{"moe_layers": [0, 1, 2, 3, 4, 5, 6, 7, 8, 9, 10], "balance_loss": 0.00755, "balance_bias": false, "norm_eps": 1e-06, "rope_base": 37900.0, "init": "normal", "beta1": 0.95, "warmup_steps": 200, "seq_len": 1024, "doc_mask": true}
Below are experts of layer 7 (counted from 0) of a mixture-of-experts language model. Rows are named router (the router's row for the expert), up (a neuron's input weights, with its number) and show model dimensions 0-159. Each number is 128 + 24 x the weight over its row's rms, rounded and kept within 0 to 255.
Before each expert's rows: "mostly gets" lists some tokens that are sent to it at least half of the time. This comes from a sample of Wikipedia text that the model never trained on.

# expert 46
mostly gets: " way", "-year", " victory", " contract", " decision", " space"
router [ 78 167 153 148 141 112 169 133 115  98 156 125 101 146 151 131 122 124 136 105 144 169 149 154 128 127 119 143 114 174  92  87 133 101 116 114 130 127 166 116 138 137 140 126 172 168 140  82  85 124  99 121 113 101 174 117 113 114 138 167 139 118 160 128 123 110 113 145 148 112  98  45 146 131 125 134 126 149 130 142 121 135 112 135 105 126  85 130 111 146 114 127 147 178 131 131 146 137 139 133 134 163 121  39 114 141 139 129 112 135 103 101 109 155 159 174 124 143 133 106  93  96 104 130 136  77 148 120 112 147 151 116 140 145 114 106 131 157  95 139  98 119 130 109 160 141 121 156  83 155 121  98 118 124 100 124 108 151 115 102]
up3 [ 64 162 140 162 135 155 132 117 101 129  98 146  62 192 185 149 168 154 156 116 105 159 137 160 115 133 108 116 140 125 106 162 145 153 119 142 138 114 143 136 116 133 140 152 121 147 136  97 138 157 125 125 113 112 122 150 145 150  87 118 118 112 131 173 185 159 133 136 132 132 137  96 141 111  86 117 115 165 149  86 141  59 131 121 107 169 163  82 136 119 112 135 129 143 134 129 126 121  95 132 137 111 122  85 132 135 137 103 121 112 132  97 149 118 138 129  93 122 159 147 114 123 130 131 127 117 127  93 107 103 138 133 103  75 131 123 135 114  68 110 104 100  87 117 152 137 106 133 144 128  74 144 128 115 108 120 121 111 136 110]

# expert 10
mostly gets: "ability", "uation", "ilities", " social", "ological", " sex"
router [110 165 175 141 100 117 135 138 111 120 102 137  95 125 126  98 163 129 140 120 165 119 123 137 134 169 141 124 133 107 125 102 152 128 128 134 121 152 173 157 144 114 120  88 141 136 142 111 117 126 131 137 165 137 181 157 122 104 141 110 116 126 113  93 127  96 119 146 141  94 104  77 101  71 112 134  94 163 145 139 147 127 108 117 154 142  98 103 122 158 115 137 116 170 122 140 135 145 162 110 129 117 123 105 122 123 147  94 102  95 101  90 153  96 130 146 155 177 137 113 104  86 107 119 123 127 170 158  43 140 110 143 119 178 107 136 119 131 103 123  90 116 167 135 138 147  85 156 141 184 120 131 146 128  89 142 109 124 111 129]
up7 [111 147 156 144 161 143 105 153 177 114  92 128  96 145 145 140 125 139 143 140 157 119 142 156 145 201 126 109 148  92 104 105 108 132 124 131 121 138 147  95 125  69  88 118 132 143 149  75 136  67 145 134 124 141 142 124 104 112 143  97  70 153 110  99 172 148 106 161 131 165 146 107 142 105  71 142 132 135 134 158 136 125  91 122 122 113 123 150  99 134  73 129 100 133  99 160 139 135 153  95  93 144 147 132  92 136 171 112  94 127 124 106 151 115 116 136 110 108 146 110 154  99 123 139 129 116 137 122 116 132 133  89 125 128 136 154 131 144 166 115 132 155 134 120 141  92 107 125 107 175 167 103 165 140 104 124 127 101 155 113]

# expert 3
mostly gets: " James", " Robert", " Chris", " David", " Richard", " Mike"
router [134 148 100 122 138  72 126  99 103 102 182 106 106 114 139 144 128  87 119 100 142 112 109 149 129 120 119 150 113 140  93 125 157 137 160 112 141 106 124 137 152 117 154 115  88 137 157 115 126 138 126 104 167  90 144 108  67 140 138 100 121 142  85 133 123 109 153 162 133 147 141 128 107 130 154 167 173 140  76 121 157 154 121 121 148 139 156 103 144 169 115 119 118 131 135 130 119 124 155 133 128 107 165 134 107  91 108 159 124 118  94 112 104 139 101 124 123 146 109 129 137 108 109 104 184  72 126 155  95 172 173 142 130 135 151  94 112 135 117 131 136 109 149 108 123 153 130 143 105 121 105  82 133 154  95 164 163 117 153  59]
up7 [115 157  96 113 100 146 128 132 129 126 143 175 135 196 121 115 157 132 115 124 121 121 152 127  87 102 127 186 130 109 118 136 127 118 159 130 163 123 177 121 140 120 141 118 105 127 135  95 152 151 154 124 106 148  99 109 153 119 153  81 107 136  83  82 131 141 139 170 124 125 124 122  82 112 115 156 129 108 112 120 126 150 106 152 158 137 125 126 126  92 139 107  90 107 117 131 120 147 123 120 126 100 125 100 144 134 145 120 111 165  87  81 131 137 136 120 162 151 167 110 101 172 106 133 155 164 125 124 140 115 117 159 136 102 137 131 186 142 154 149 113 161 149 156 128 132 131  64 161 165 117 112 147 169 100 165 174 157 133  98]

# expert 21
mostly gets: " album", " program", " group", " team", " series", " club"
router [ 95 170 142 136 138  90 158 119 122 131 176 142 125 166 124  81 180 134 122 104 186 131 128 159 131 135 106 136 131 110  91 127 148 119  99 137 129 115 160 135 122 134 118 128  82 125 164 122  82 149  86 109 130  95 138 134 122 108 123 131 101 131 157  94 101  73 141 150 142 132 142  84 122  72 137  75 111 159 142 148 159 138 147 141 150 138 118 115 181 164 101 148 133 154 106 128 104 135 124  92 137 148 103 113 117 134 126 140 103 143 111 122 138 129 118 167  83 129 148 130 142 122 143 106 118 118 143  98 124 142 153 138 156 136 134  89 166 142 136  97 106 114  97  97 178 136  91 138  98 133 136  88 130 167 114 155 158  91 137 129]
up3 [121 166  88 161 150  96  97 100 105 124 121 160 127 127 141 119 129 167 127 130 152 168 144 167 159 150 112 112 111 141 103 114 146 121  99 170 129  81 137 153 114  95  98 104 133 151 129 121 133 111  82 111  94 103 107 151 131 134  99 129  96 101 145 119 130 153 154 157 119 112 126 115 107  91 165 129 112 140 128 121 149 151 161 117 170 162 114 127 147 107 141 149 118 119 119 132  87 124  90 164 124 114 113 118  97 105 178  90 130 134 136 133 138 111 126 155  92 118 135 103 143  64  97 149 122 116  93 154 141 136 107 143 140 151  99 100 165 147 196 111 190  76 123 130 146 114 129 112 125 151 118 112 158  99 121 142 100 152 135 112]